config.toml
experts_per_token = 2
moe_layers = [0, 1, 2, 3, 4, 5, 6, 7, 8, 9, 10, 11]
normalize_top_k = false
init_std_router = 0.00852
n_head = 4
init = "normal"
optimizer = "adamw"
weight_decay = 0.31
lr_head = 0.00447
warmup_steps = 408
decay_shape = "linear"
doc_mask = true
train_tokens = 1018000000
steps = 16549
Below are experts of layer 4 (counted from 0) of a mixture-of-experts language model. Rows are named up (a neuron's input weights, with its number), down (a neuron's output weights, with its number) and show model dimensions 128-191. Each number is 50 + 15 x the weight over its row's rms, rounded and kept within 0 to 99.
Before each expert's rows: "gets" lists some tokens that make up at least twice as much of what it gets as of all text; "comes before" lists some tokens at least twice as common just after its tokens as in all text. This comes from a sample of Wikipedia text that the model never trained on. Tokens count by the router's weight.

# expert 51
gets: "4", "8", "0", "3", "5", "7"
comes before: ",", "–", " |", ".", ".\n\n", "\n"
up0:55 76 41 13 37 75 29 34 51 30 36 49 39 27 51 53 43 54 67 70 59 65 33 62 52 63 53 44 63 42 69 45 68 55 53 40 48 61 46 40 41 40 61 51 41 56 52 42 56 21 53 46 40 36 38 69 46 31 64 33 26 57 45 40
down0:41 42 47 35 58 35 62 36 53 62 30 43 62 27 36 49 35 57 44 41 38 42 64 42 80 26 64 47 54 33 69 64 51 42 50 38 28 33 23 74 59 65 55 74 36 57 39 54 76 47 29 35 65 64 59 35 39 80 49 64 47 53 45 59
up1:58 56 61 13 47 52 36 38 39 31 39 35 40 44 43 60 63 50 71 67 40 46 37 45 62 42 45 39 46 47 48 43 67 47 69 34 46 31 41 39 46 31 55 44 39 95 28 54 40 26 53 36 45 33 38 53 56 55 45 42 50 59 57 52
down1:49 72 14 40 46 47 63 99 59 41 28 40 34 51 93 57 51 41 32 62 57 48 58 30 34 40 42 36 54 74 32 42 40 60 63 64 34 75 51 41 36 51 37 38 33 46 57 47 42 58 43 69 87 77 41 48 56 52 63 54 33 29 44 48
up2:38 43 64 44 74 81 20 63 33 32 67 61 61 45 20 77 33 18 66 37 63 58 51 53 40 68 55 39 62 67 68 67 49 52 75 51 30 24 66 44 48 54 38 48 34 37 52 52 37 12 49 56 56 54 65 51 49 60 32 74 45 78 67 63
down2:36 50 53 65 22 36 38 40 41 55 36 16 51 58 45 35 46 59 68 48 55 65 55 51 43 50 47 65 75 35 44 22 68 32 56 37 32 69 59 23 44 52 36 50 57 29 31 50 43 46 55 53 37 67 50 44 46 58 33 68 38 60 69 53
up3:65 67 59 15 35 54 33 68 73 36 40 53 19 55 34 44 73 35 57 67 50 55 21 42 36 68 59 27 52 31 58 52 37 68 71 25 63 41 46 43 31 53 30 56 70 51 40 53 38 25 64 53 37 43 28 34 63 31 45 16 54 70 46 20
down3:82 58 88 55 37 57 50 47 62 84 69 50 46 52 68 55 55 70 52 29 36 48 53 22 58 56 45 61 60 69 58 42 39 58 39 62 77 40 41 42 54 71 50 50 50 59 57 66 43 74 46 53 42 42 62 34 34 65 41 47 66 44 42 66
up4:74 45 74 27 66 64 41 42 64 34 48 41 44 37 61 88 61 37 66 71 49 59 45 42 37 46 68 42 47 46 47 59 69 63 30 40 52 56 60 43 44 42 67 61 39 58 47 51 38 28 38 33 38 34 56 56 54 23 51 44 38 64 67 33
down4:36 46 38 47 73 52 60 52 32 53 60 72 50 34 67 66 60 75 41 34 59 44 48 83 45 37 31 56 37 73 61 51 54 38 45 34 67 52 54 41 70 70 32 55 18 46 65 30 34 25 52 56 40 51 41 51 57 40 70 52 58 50 72 49
up5:64 59 65 44 44 52 29 54 81 46 24 30 45 38 50 79 58 21 48 67 32 57 46 56 75 62 67 27 51 35 60 46 61 63 49 42 72 52 54 45 48 36 52 44 62 77 46 70 48 24 22 56 43 52 27 54 46 30 43 22 61 62 53 18
down5:37 45 45 87 33 54 33 56 63 39 49 74 34 61 59 10 50 47 39 38 74 51 40 35 14 40 63 72 76 33 48 49 44 47 55 71 34 61 58 32 38 60 48 34 48 38 64 46 44 61 46 71 61 72 63 39 62 67 41 38 59 42 64 80
up6:48 60 43 43 40 53 42 22 50 42 76 57 32 40 76 85 59 33 65 66 46 58 22 38 48 37 38 40 63 28 54 49 64 50 57 54 37 22 46 59 50 29 44 71 57 79 40 67 61 18 43 41 33 56 36 59 53 43 61 41 45 51 80 61
down6:67 46 74 15 44 44 39 34 41 81 49 40 48 41 60 50 42 51 71 56 49 05 43 68 49 45 56 62 46 37 52 36 41 54 64 55 72 42 40 45 70 60 80 59 53 37 87 42 37 39 68 20 57 38 70 25 45 47 49 47 67 51 43 40
up7:62 66 66 35 65 42 05 34 67 23 44 44 40 47 39 61 70 34 63 56 50 54 45 53 28 49 39 31 49 36 41 41 74 66 54 53 51 33 53 48 51 18 45 53 43 57 40 65 49 31 48 44 46 36 48 49 73 40 58 49 39 74 69 48
down7:60 32 32 61 55 66 56 40 33 27 53 73 69 33 49 19 55 53 61 63 64 72 41 54 64 54 43 39 78 10 46 27 59 64 30 46 48 53 65 36 71 45 37 25 59 49 29 35 51 25 48 66 38 15 60 36 40 68 46 76 85 47 47 45
up8:71 55 74 10 48 62 35 42 58 23 35 45 43 36 59 62 57 46 72 46 46 54 37 28 54 50 52 24 85 20 41 74 43 70 51 48 51 60 64 54 58 35 51 70 33 56 17 52 54 19 47 34 50 55 20 59 39 20 34 34 32 70 54 45
down8:53 52 45 72 60 62 78 32 55 36 54 49 49 53 57 43 37 43 38 45 46 36 50 58 58 59 57 77 37 35 56 37 95 66 58 36 32 58 55 67 55 50 66 68 22 56 45 69 58 55 32 45 57 61 44 31 46 42 49 59 81 34 73 38
up9:63 66 47 58 39 38 19 48 38 50 41 37 45 61 31 67 37 54 65 53 49 50 52 33 38 53 58 58 46 57 68 60 46 28 78 56 38 06 33 68 33 37 64 50 55 59 31 35 41 45 45 58 47 61 70 64 45 39 41 32 57 37 45 36
down9:43 43 20 49 42 32 42 27 81 37 67 43 29 38 71 39 60 58 33 76 33 57 76 60 14 60 42 61 52 52 38 57 62 46 14 42 49 61 67 45 36 48 80 49 35 38 52 60 43 64 31 46 50 94 46 28 60 62 57 41 27 45 54 56
up10:51 70 47 27 59 78 28 61 58 20 71 25 17 47 36 63 71 47 66 62 65 40 32 57 31 32 53 41 63 24 42 40 61 62 47 35 50 33 65 45 45 35 39 42 45 88 22 60 50 14 41 49 34 34 60 36 54 16 64 55 49 56 67 20
down10:47 37 55 70 56 72 54 68 44 55 71 58 49 40 39 67 59 26 44 78 44 56 23 32 64 48 49 26 56 59 31 58 37 25 32 48 60 55 52 59 34 34 25 49 75 57 56 59 35 60 48 39 50 38 78 37 34 46 51 51 66 61 49 46
up11:74 51 50 20 48 43 62 60 68 27 75 32 54 53 35 59 71 52 53 57 60 55 35 64 44 27 60 35 63 35 69 30 87 56 18 34 23 44 48 77 59 43 46 62 55 63 35 52 43 47 32 37 15 52 47 45 55 21 34 60 44 72 54 60
down11:55 78 36 50 37 62 50 43 60 48 59 62 50 38 66 49 57 71 44 69 23 42 38 43 57 48 30 19 49 32 42 53 44 23 51 38 68 71 38 71 43 53 75 71 41 45 48 53 45 47 33 61 35 34 38 11 58 47 58 36 35 40 42 16
up12:49 28 40 11 46 72 55 52 41 24 51 75 52 52 46 41 59 64 40 35 51 53 67 40 41 42 33 36 20 38 54 54 44 60 52 58 62 40 65 41 55 26 87 60 51 50 39 35 37 58 52 46 47 43 26 61 50 56 54 56 66 68 30 38
down12:55 60 19 32 35 55 60 43 38 66 55 71 37 55 00 46 45 54 47 41 41 55 30 58 41 59 67 51 48 51 18 30 47 64 29 49 61 63 30 37 58 54 38 61 31 52 30 38 39 53 51 51 75 37 50 33 51 54 48 59 39 36 45 47
up13:77 69 58 11 25 55 37 57 68 32 56 62 39 65 57 65 28 60 66 63 53 54 35 37 40 40 51 40 52 25 59 51 58 68 43 28 63 44 43 48 51 35 39 64 49 46 40 68 49 21 37 35 29 41 48 56 58 34 59 41 60 67 48 34
down13:52 30 44 59 51 10 69 74 37 42 52 45 77 62 55 17 43 24 58 40 49 41 31 42 52 92 53 70 50 65 73 36 44 65 34 46 41 46 78 26 65 47 56 43 66 52 45 43 84 62 84 41 57 56 41 48 51 57 48 47 56 50 86 32
up14:62 66 49 28 35 83 34 47 81 29 50 47 29 34 26 77 59 36 61 80 66 65 39 52 45 30 49 39 71 38 52 33 66 74 67 31 55 42 62 50 32 32 60 48 43 48 47 45 32 19 46 40 30 36 44 51 56 36 53 43 57 65 61 39
down14:62 51 69 49 59 64 21 65 30 68 38 79 69 43 57 54 72 49 67 64 60 54 40 26 38 68 37 50 38 67 48 50 34 43 59 42 50 33 22 81 54 53 48 20 69 25 37 74 82 18 42 37 42 47 46 46 42 66 55 48 58 40 47 32
up15:42 39 52 52 59 49 54 64 46 42 39 30 60 56 53 50 85 42 53 47 66 35 56 64 28 42 48 59 42 54 47 21 42 66 41 52 55 69 54 60 49 64 54 99 64 18 29 39 74 70 57 63 56 46 36 24 42 37 77 55 40 71 30 31
down15:39 39 60 16 38 39 52 54 39 65 42 66 46 36 61 60 81 46 58 61 07 53 40 36 35 55 62 51 62 59 51 54 48 44 26 44 43 27 35 70 39 61 57 45 81 54 45 75 55 30 76 56 69 28 32 25 62 60 76 56 03 60 28 49
up16:46 55 36 33 50 97 35 43 64 29 55 63 45 50 50 55 59 38 59 61 70 59 43 34 43 53 62 23 62 31 25 39 55 66 44 65 63 29 45 40 38 20 45 59 43 41 52 51 43 15 46 35 23 30 38 45 69 53 52 53 29 67 48 34
down16:58 42 52 56 59 40 69 49 28 53 43 44 73 48 51 53 43 83 48 28 43 63 72 57 19 17 32 26 47 69 55 63 52 58 51 36 60 63 50 39 77 74 37 58 71 67 61 54 50 46 13 36 47 47 41 31 41 34 82 40 32 50 71 41

# expert 34
gets: ":", " |", ",", " \"", ";", " Length"
comes before: " ", "5", "3", "0", "|", "4"
up0:35 62 41 40 58 67 58 52 47 29 34 34 63 66 36 50 76 45 58 50 44 44 52 53 41 50 34 61 17 53 44 47 48 54 71 70 70 19 45 24 27 26 50 77 80 28 47 36 68 44 56 78 56 33 55 30 53 61 43 44 50 40 54 44
down0:67 36 56 58 40 45 33 45 53 59 58 55 32 17 45 78 44 39 60 80 67 68 16 64 52 36 45 36 53 42 39 35 46 43 79 71 57 35 47 65 88 36 65 62 33 63 77 59 44 57 74 63 69 59 55 47 63 62 42 34 67 50 30 38
up1:56 43 37 43 58 55 31 66 72 76 30 44 58 31 52 21 73 52 66 66 53 81 60 40 41 44 19 52 29 60 27 65 55 48 57 46 44 37 87 35 38 48 29 78 45 31 32 67 29 50 81 37 40 26 38 33 43 68 39 65 44 75 55 56
down1:60 72 46 63 11 29 29 70 39 55 65 33 40 48 49 48 37 67 55 48 47 65 51 56 47 56 22 38 48 61 59 71 00 31 60 57 46 28 78 70 56 56 62 46 51 68 58 49 39 40 62 33 40 52 39 58 59 34 66 46 69 47 52 67
up2:44 50 61 60 57 53 40 50 70 46 50 67 51 36 55 48 16 50 63 60 40 53 62 43 38 42 43 30 55 56 53 60 50 43 69 56 90 14 37 61 35 48 58 41 56 24 53 58 51 68 85 46 13 56 00 59 51 58 20 42 49 77 71 56
down2:71 64 38 28 19 58 70 37 46 66 28 60 51 56 76 70 27 61 36 63 69 66 84 55 51 55 30 60 42 55 43 40 43 62 53 47 33 47 56 46 76 53 68 56 60 68 58 17 48 52 36 26 81 45 67 56 47 99 34 46 69 42 46 52
up3:59 51 57 41 41 62 36 38 44 71 46 42 05 29 53 61 56 36 63 77 53 63 25 51 33 67 49 47 32 10 61 42 62 61 46 19 35 48 66 52 47 37 45 74 64 41 56 39 46 26 64 27 34 55 34 70 44 24 39 73 55 74 68 56
down3:41 32 47 64 71 64 44 69 36 67 39 57 69 67 41 61 63 54 33 56 45 62 52 55 52 67 73 49 67 64 62 50 41 64 38 13 21 47 35 62 42 47 50 59 35 34 36 47 22 53 62 53 48 31 55 82 84 16 56 54 66 26 48 35
up4:54 46 30 70 34 69 37 41 72 42 36 49 66 61 34 38 46 30 75 45 46 34 51 55 37 44 24 58 38 44 33 53 59 67 47 27 49 28 76 42 47 31 47 65 36 53 45 70 68 42 48 34 18 59 50 47 50 45 23 52 38 87 56 54
down4:53 80 41 53 67 66 43 52 42 67 49 61 67 57 19 69 70 76 28 59 50 50 71 33 31 33 42 57 62 63 39 71 23 49 90 39 22 38 47 48 53 56 32 51 74 64 38 34 56 30 62 42 41 18 54 67 60 71 51 30 48 30 53 74
up5:17 43 14 49 66 55 40 19 47 66 61 33 50 43 20 46 58 45 46 45 45 64 42 32 56 43 35 50 30 48 33 43 44 70 46 44 78 40 41 73 65 46 48 41 61 69 53 23 41 66 44 77 43 60 49 61 53 39 70 51 17 48 59 59
down5:39 37 49 39 83 33 50 43 46 57 43 51 27 42 45 59 36 47 58 53 44 52 39 43 68 64 47 53 34 52 39 55 60 69 64 25 52 70 37 42 64 32 49 34 59 46 34 69 31 45 47 50 68 31 46 66 58 35 41 45 69 36 50 49
up6:50 48 36 16 46 51 42 54 52 76 45 22 49 48 40 52 54 41 57 52 46 40 54 58 41 31 51 43 47 51 80 51 38 54 56 09 57 51 52 20 67 50 44 39 68 79 54 47 62 39 53 22 57 42 47 44 48 51 18 82 73 47 61 38
down6:60 51 48 14 14 61 60 45 53 68 42 65 34 57 46 56 89 25 38 66 64 34 62 60 60 31 40 44 95 36 30 64 61 56 71 57 66 26 55 54 67 63 51 74 64 71 50 42 44 31 55 36 36 24 47 37 45 56 61 45 63 47 78 31
up7:39 50 55 60 57 71 49 59 73 42 37 59 56 65 57 44 43 13 63 52 62 42 54 67 46 55 48 54 33 54 32 32 63 45 54 42 51 44 73 59 43 65 69 70 70 19 65 49 67 13 50 54 47 66 39 41 44 16 60 58 20 57 28 30
down7:68 41 44 49 75 25 43 32 39 53 38 44 63 55 27 55 49 49 42 32 60 41 36 56 53 65 48 52 34 34 64 41 59 51 57 66 81 40 60 46 59 63 55 56 44 45 51 57 38 48 34 25 30 37 42 51 54 26 45 59 36 22 35 31
up8:41 64 53 79 35 61 69 45 60 69 54 36 41 42 24 38 86 59 66 52 41 64 62 44 36 68 35 28 42 32 49 69 59 46 37 40 36 33 27 28 52 25 69 56 37 47 52 48 44 60 42 64 53 61 61 69 28 60 65 60 39 51 23 54
down8:75 39 71 42 21 21 35 49 55 69 69 44 35 56 58 71 38 24 67 40 62 83 56 65 40 61 65 52 54 37 44 46 62 76 56 55 62 75 45 45 58 42 36 62 27 61 42 51 54 44 49 63 29 62 56 36 54 40 43 47 46 57 64 38
up9:21 81 57 43 54 40 46 56 30 63 46 60 44 40 25 41 31 68 43 43 52 65 51 53 50 70 46 34 58 53 70 41 31 56 54 23 22 59 86 65 62 34 69 39 64 48 44 43 27 46 61 52 49 57 57 56 37 68 78 29 63 45 38 58
down9:33 45 47 40 49 57 64 56 43 62 85 35 39 37 52 54 46 50 49 35 46 35 38 63 77 54 39 52 44 50 65 39 60 51 64 37 46 34 42 28 45 37 58 64 68 61 30 63 45 71 69 40 70 69 59 56 67 53 52 42 46 64 42 28
up10:55 69 64 42 59 60 51 27 58 45 63 47 19 25 53 49 57 41 54 54 59 47 33 48 35 72 45 43 55 22 55 46 99 60 42 48 45 50 61 48 59 16 28 66 57 68 42 72 53 23 60 51 25 60 28 68 35 31 44 36 57 59 52 55
down10:41 64 47 29 65 25 73 38 22 57 20 69 70 46 36 56 59 60 36 57 40 62 61 45 60 44 50 28 51 63 46 61 44 77 35 76 28 56 45 53 54 47 29 46 92 35 59 68 36 39 38 50 42 55 58 65 61 75 44 55 39 59 23 63
up11:56 26 61 60 46 52 57 56 60 79 81 60 32 28 64 74 53 59 51 53 45 43 46 54 39 38 43 69 58 43 63 37 57 47 75 59 41 17 42 23 72 33 16 50 44 77 56 41 33 27 56 66 31 44 54 46 67 28 49 31 32 44 23 74
down11:75 69 48 43 44 67 40 51 58 54 82 57 28 58 14 55 52 52 32 42 43 68 42 35 56 72 45 49 71 42 48 39 76 32 39 40 68 36 57 37 62 55 70 77 22 45 30 29 59 53 42 65 73 68 58 44 43 49 80 26 38 51 59 53
up12:58 40 54 19 23 62 46 43 63 48 39 56 11 50 46 54 83 32 58 60 48 38 57 33 29 42 58 52 53 37 53 32 41 56 47 41 59 42 63 49 44 21 43 67 61 50 21 60 51 42 49 41 36 60 46 60 25 52 47 53 53 43 73 38
down12:55 66 75 53 43 36 66 74 41 60 66 78 46 40 37 50 56 46 59 38 77 44 63 60 40 52 16 52 56 70 61 63 33 58 30 41 47 20 43 82 61 35 64 51 58 60 62 30 68 45 34 64 62 42 39 45 33 29 67 31 46 56 42 57
up13:52 55 49 46 47 53 19 54 47 55 48 54 27 58 39 41 45 45 58 92 41 60 46 53 64 58 67 57 44 16 30 25 86 71 39 22 40 40 62 53 30 59 25 76 45 50 33 66 53 31 57 37 38 43 33 57 52 56 49 61 42 47 57 48
down13:54 31 57 24 23 53 31 70 76 31 64 52 71 64 59 55 58 55 30 55 50 38 58 65 13 58 53 58 32 55 59 74 53 71 66 26 45 35 52 47 49 70 56 48 47 35 42 64 30 23 53 81 61 77 46 37 37 24 54 59 59 52 43 49
up14:38 45 38 51 15 56 60 60 53 63 35 76 67 56 34 45 69 39 51 63 59 45 53 27 65 66 69 42 34 48 67 47 29 76 50 64 51 34 24 10 64 76 39 33 52 81 46 36 42 41 69 65 69 18 69 64 40 67 43 42 35 40 41 47
down14:46 61 30 83 54 42 66 54 53 74 55 18 64 58 35 90 46 26 33 78 39 74 30 28 62 46 38 30 43 58 67 24 68 44 80 36 46 06 56 76 28 67 39 44 57 62 58 63 52 54 66 34 59 63 67 76 43 61 50 34 64 65 77 55
up15:61 26 60 44 20 48 48 68 52 54 60 72 37 75 47 30 33 55 30 43 66 68 24 60 58 62 65 73 21 28 73 57 62 60 61 47 46 45 19 65 62 40 29 47 53 88 31 40 44 48 59 40 28 36 41 55 41 50 33 47 62 78 48 59
down15:25 29 42 50 47 16 78 54 49 74 52 61 27 29 75 15 50 63 70 49 51 32 54 67 69 18 28 63 62 58 63 39 49 72 43 58 46 75 56 39 24 41 43 41 68 27 36 72 52 26 59 47 44 64 42 42 49 38 47 53 66 56 35 73
up16:58 43 50 44 16 61 54 26 62 74 54 36 60 50 42 52 40 47 49 32 47 77 47 70 63 31 71 34 65 54 65 68 49 35 50 55 63 66 33 21 71 59 59 33 55 60 41 59 55 37 55 56 57 30 54 60 36 28 21 53 34 52 64 59
down16:59 21 30 38 60 56 59 65 92 94 48 34 69 34 51 58 53 36 66 68 67 63 43 57 66 49 64 56 58 54 17 51 84 39 67 51 61 54 53 35 57 60 32 45 60 34 31 56 62 48 72 27 47 47 52 41 61 31 55 36 47 28 45 40

# expert 21
gets: ",", " (", ".", ";", "\"", "("
comes before: " ", " and", ")", " born", " The", "%)"
up0:77 57 61 38 36 52 52 48 62 44 49 40 32 28 56 44 68 47 49 69 51 37 35 58 37 44 72 33 25 35 34 32 63 64 58 18 34 63 57 49 70 18 43 62 44 59 39 29 39 22 58 55 45 65 27 64 56 29 56 57 47 70 46 40
down0:35 51 60 37 27 42 35 55 45 38 73 62 35 65 40 67 15 49 47 58 48 75 40 50 65 66 41 56 85 49 64 60 69 53 41 81 40 40 32 52 42 35 42 56 42 64 63 47 49 24 49 31 58 57 37 39 24 56 74 72 54 62 36 39
up1:59 55 75 32 43 55 59 53 56 31 45 45 51 18 57 60 51 36 71 69 48 56 40 52 32 62 47 25 36 28 61 29 51 61 37 14 34 51 49 39 41 19 36 48 49 35 43 43 68 12 42 19 53 33 40 74 73 42 47 53 63 62 61 44
down1:48 78 40 40 50 31 72 62 65 09 27 25 18 46 47 49 57 56 47 62 30 55 56 30 40 21 56 45 42 49 57 64 27 47 42 29 71 50 58 84 55 41 37 79 36 64 78 47 47 75 38 37 32 58 68 44 48 56 77 63 48 67 52 48
up2:48 64 67 35 21 66 65 45 61 18 63 65 25 27 48 30 50 39 48 42 52 52 35 54 36 64 64 34 45 55 34 18 68 60 61 15 30 77 56 42 50 31 25 72 59 32 66 66 48 36 53 53 36 35 37 80 74 46 55 59 57 78 52 50
down2:39 54 99 45 37 64 48 53 34 47 50 21 51 37 32 66 44 49 46 67 48 71 58 34 50 41 43 44 76 52 36 46 74 50 55 47 45 51 45 34 41 64 73 64 42 33 21 61 36 48 42 58 53 76 36 34 58 64 45 57 58 56 35 39
up3:54 56 58 35 25 76 58 54 64 32 45 62 44 42 46 47 80 46 48 77 45 71 42 29 40 60 72 19 36 43 63 51 55 68 41 01 39 58 75 53 35 24 46 53 25 25 26 32 46 32 54 18 46 39 35 78 81 40 43 65 61 48 31 60
down3:16 31 94 80 49 71 26 38 41 35 49 48 49 67 88 26 57 41 41 71 29 28 48 44 59 72 41 57 56 66 37 48 51 61 58 53 33 67 63 64 62 46 44 67 56 43 38 49 49 40 43 54 34 39 36 43 30 45 66 41 52 49 76 64
up4:59 42 36 69 76 58 40 43 49 58 40 47 39 61 31 60 35 43 61 63 55 42 47 69 56 45 75 48 26 24 78 42 61 57 50 51 73 71 62 64 48 35 41 50 19 66 48 58 52 34 31 66 62 51 58 66 38 48 42 49 57 58 45 30
down4:61 38 53 42 67 57 51 33 63 40 49 44 24 62 57 46 60 60 19 57 79 48 61 55 47 27 45 61 53 38 52 49 36 17 51 40 56 59 37 46 54 35 54 25 31 68 49 26 76 55 44 55 27 53 57 49 45 15 58 40 59 38 64 38
up5:38 77 41 61 73 72 78 36 46 40 86 50 64 58 30 52 50 45 57 66 39 62 47 14 74 33 48 42 57 75 40 35 66 60 49 42 67 59 78 39 47 58 54 22 37 83 66 34 72 38 36 63 79 78 61 53 48 48 59 52 48 59 56 40
down5:52 59 38 36 60 86 52 31 71 49 78 43 54 33 52 48 42 58 43 15 38 48 28 51 52 64 31 40 62 67 39 50 34 67 79 55 58 49 50 29 66 67 41 58 47 73 59 56 37 57 49 65 52 32 74 43 42 72 67 44 87 20 47 31
up6:72 65 55 39 28 56 49 55 35 37 45 41 40 25 64 33 78 50 64 69 43 31 22 48 41 59 59 19 15 37 48 33 70 64 53 26 42 51 74 50 47 21 35 69 46 31 51 49 65 13 66 39 47 45 33 55 57 34 33 58 55 69 51 41
down6:69 63 57 52 53 55 54 31 56 15 47 36 75 88 62 44 40 62 53 60 74 49 51 65 51 39 61 38 53 70 70 51 65 57 40 40 52 50 51 58 46 40 43 66 01 81 99 64 54 50 10 44 59 41 50 67 40 44 71 26 60 44 78 36
up7:56 53 59 36 39 58 34 56 50 44 56 35 21 41 45 37 60 45 52 47 35 53 36 41 46 55 37 49 26 41 47 45 72 56 57 17 33 56 56 49 59 05 38 44 50 25 50 58 37 24 31 36 53 47 35 72 64 59 63 44 63 58 41 55
down7:72 55 45 36 30 47 53 59 43 57 68 21 68 67 86 57 44 55 89 59 66 66 43 34 59 77 56 39 47 57 46 51 59 35 57 53 57 62 65 72 47 48 60 38 57 64 59 49 78 85 54 42 41 21 57 51 65 48 44 32 31 75 62 41
up8:59 20 51 48 62 61 51 50 72 35 63 64 51 57 69 54 54 44 47 46 61 32 34 67 38 35 64 27 47 34 60 47 45 37 53 35 51 51 81 40 42 47 50 63 58 66 71 48 55 25 52 53 38 42 63 28 61 34 46 36 63 36 54 20
down8:22 57 58 55 83 27 39 73 50 36 35 25 46 75 55 29 51 43 37 53 54 36 75 65 68 47 49 28 45 61 61 79 26 61 29 49 61 53 55 39 52 37 45 53 51 65 61 38 56 59 61 70 39 46 64 60 49 51 60 44 37 61 52 52
up9:47 40 47 54 53 58 24 54 68 46 72 73 60 65 54 33 80 55 47 48 64 62 55 71 64 60 36 64 47 24 52 26 46 65 66 64 72 68 53 39 58 30 72 47 42 75 43 40 95 74 47 55 41 18 18 45 56 55 58 43 63 59 55 32
down9:23 47 67 44 66 41 37 68 51 26 36 72 45 38 60 61 65 66 51 82 49 52 59 54 55 82 73 32 38 58 43 64 36 61 51 61 59 35 54 78 44 51 30 43 62 69 49 55 47 45 48 36 49 31 71 41 55 45 66 41 62 40 46 55
up10:56 43 57 33 27 59 55 47 46 58 54 59 23 29 60 35 73 49 50 69 46 42 48 33 27 64 50 45 19 44 49 40 50 53 40 29 40 64 59 65 58 19 39 75 40 39 59 56 60 42 38 39 54 43 22 84 77 19 71 39 59 63 32 49
down10:57 58 60 41 35 36 72 46 54 60 24 77 50 57 45 32 74 50 08 38 45 41 59 49 54 56 61 33 61 69 44 89 52 54 32 66 75 51 22 60 55 61 45 45 49 49 47 23 47 81 38 48 34 47 51 47 69 42 48 24 44 39 54 40
up11:59 45 78 40 38 63 66 41 50 68 47 51 28 44 40 55 92 48 42 59 41 67 25 40 44 27 61 38 35 52 44 20 59 53 46 33 56 69 82 44 42 26 27 63 40 52 58 55 43 36 40 32 32 46 48 76 56 48 57 54 65 56 36 50
down11:41 57 41 85 62 59 53 48 60 30 50 43 48 53 47 53 40 39 54 62 58 72 60 39 58 86 73 60 44 50 30 54 65 33 40 59 47 57 56 69 11 50 56 53 63 59 52 73 76 42 19 44 66 75 39 50 35 50 65 49 34 72 60 48
up12:73 53 33 43 62 61 43 58 82 37 43 38 45 56 62 52 83 53 43 76 38 66 38 54 40 70 50 43 16 31 34 37 53 64 50 43 56 53 62 62 52 29 34 62 53 56 29 48 34 24 56 56 37 63 35 72 77 36 46 48 66 61 57 60
down12:39 56 49 43 80 46 67 69 19 41 75 42 46 42 51 33 53 28 49 17 52 22 60 38 74 54 33 76 24 31 64 50 19 53 54 62 88 48 62 25 58 51 31 59 71 44 63 26 49 51 36 64 46 77 69 54 41 77 41 43 47 30 49 49
up13:64 78 67 50 74 63 49 71 64 03 40 68 51 42 70 41 57 67 37 36 23 74 46 70 41 45 40 46 24 57 39 60 61 62 56 26 49 58 61 33 62 67 52 42 67 26 39 53 50 43 55 31 67 67 57 50 56 58 47 44 50 58 71 68
down13:51 57 55 60 47 56 57 56 44 30 57 42 46 63 06 34 40 32 60 34 47 42 58 46 65 50 66 58 47 26 49 53 60 81 88 52 63 43 49 35 48 61 64 33 45 61 89 54 42 54 63 64 33 49 59 46 48 70 67 63 73 53 63 34
up14:70 42 66 51 32 36 46 33 60 50 30 63 30 70 45 36 63 38 47 52 61 43 65 68 53 43 38 59 53 45 24 33 44 53 55 56 51 30 61 37 55 47 61 59 66 43 65 35 60 54 54 37 12 58 31 83 37 53 57 57 54 48 57 65
down14:49 48 20 73 30 36 54 56 64 35 45 25 56 53 33 19 76 43 57 47 39 46 63 53 25 46 53 50 56 65 83 42 76 22 40 37 73 52 38 41 49 56 80 42 38 93 25 46 61 65 75 38 62 54 74 51 44 58 59 68 55 51 63 58
up15:63 50 53 27 51 49 24 40 68 52 54 49 45 27 67 51 57 48 63 65 53 63 38 47 44 33 55 22 44 35 48 39 66 66 57 36 48 62 70 49 46 09 51 45 37 62 67 44 44 21 56 21 38 48 17 80 67 34 53 66 36 76 52 51
down15:74 55 36 33 52 58 68 29 51 69 57 40 65 66 38 45 71 30 64 53 45 70 28 42 31 50 27 55 43 53 47 60 73 49 56 42 42 26 46 38 46 43 47 73 51 29 60 31 68 51 31 47 62 59 55 88 41 53 56 71 46 21 43 60
up16:64 69 72 55 25 41 44 49 65 55 42 49 36 38 57 55 68 39 67 69 48 55 39 40 38 55 41 33 56 38 50 62 58 75 42 31 33 43 70 40 61 11 20 45 31 63 47 32 43 25 52 26 38 42 37 67 82 27 63 61 55 66 43 52
down16:32 42 60 57 40 56 54 50 48 45 38 36 39 61 73 40 57 41 73 76 34 24 40 58 52 66 54 28 50 58 49 35 76 57 47 57 64 44 50 30 51 54 39 48 53 30 84 39 71 54 75 55 68 45 62 42 57 57 66 51 62 48 62 59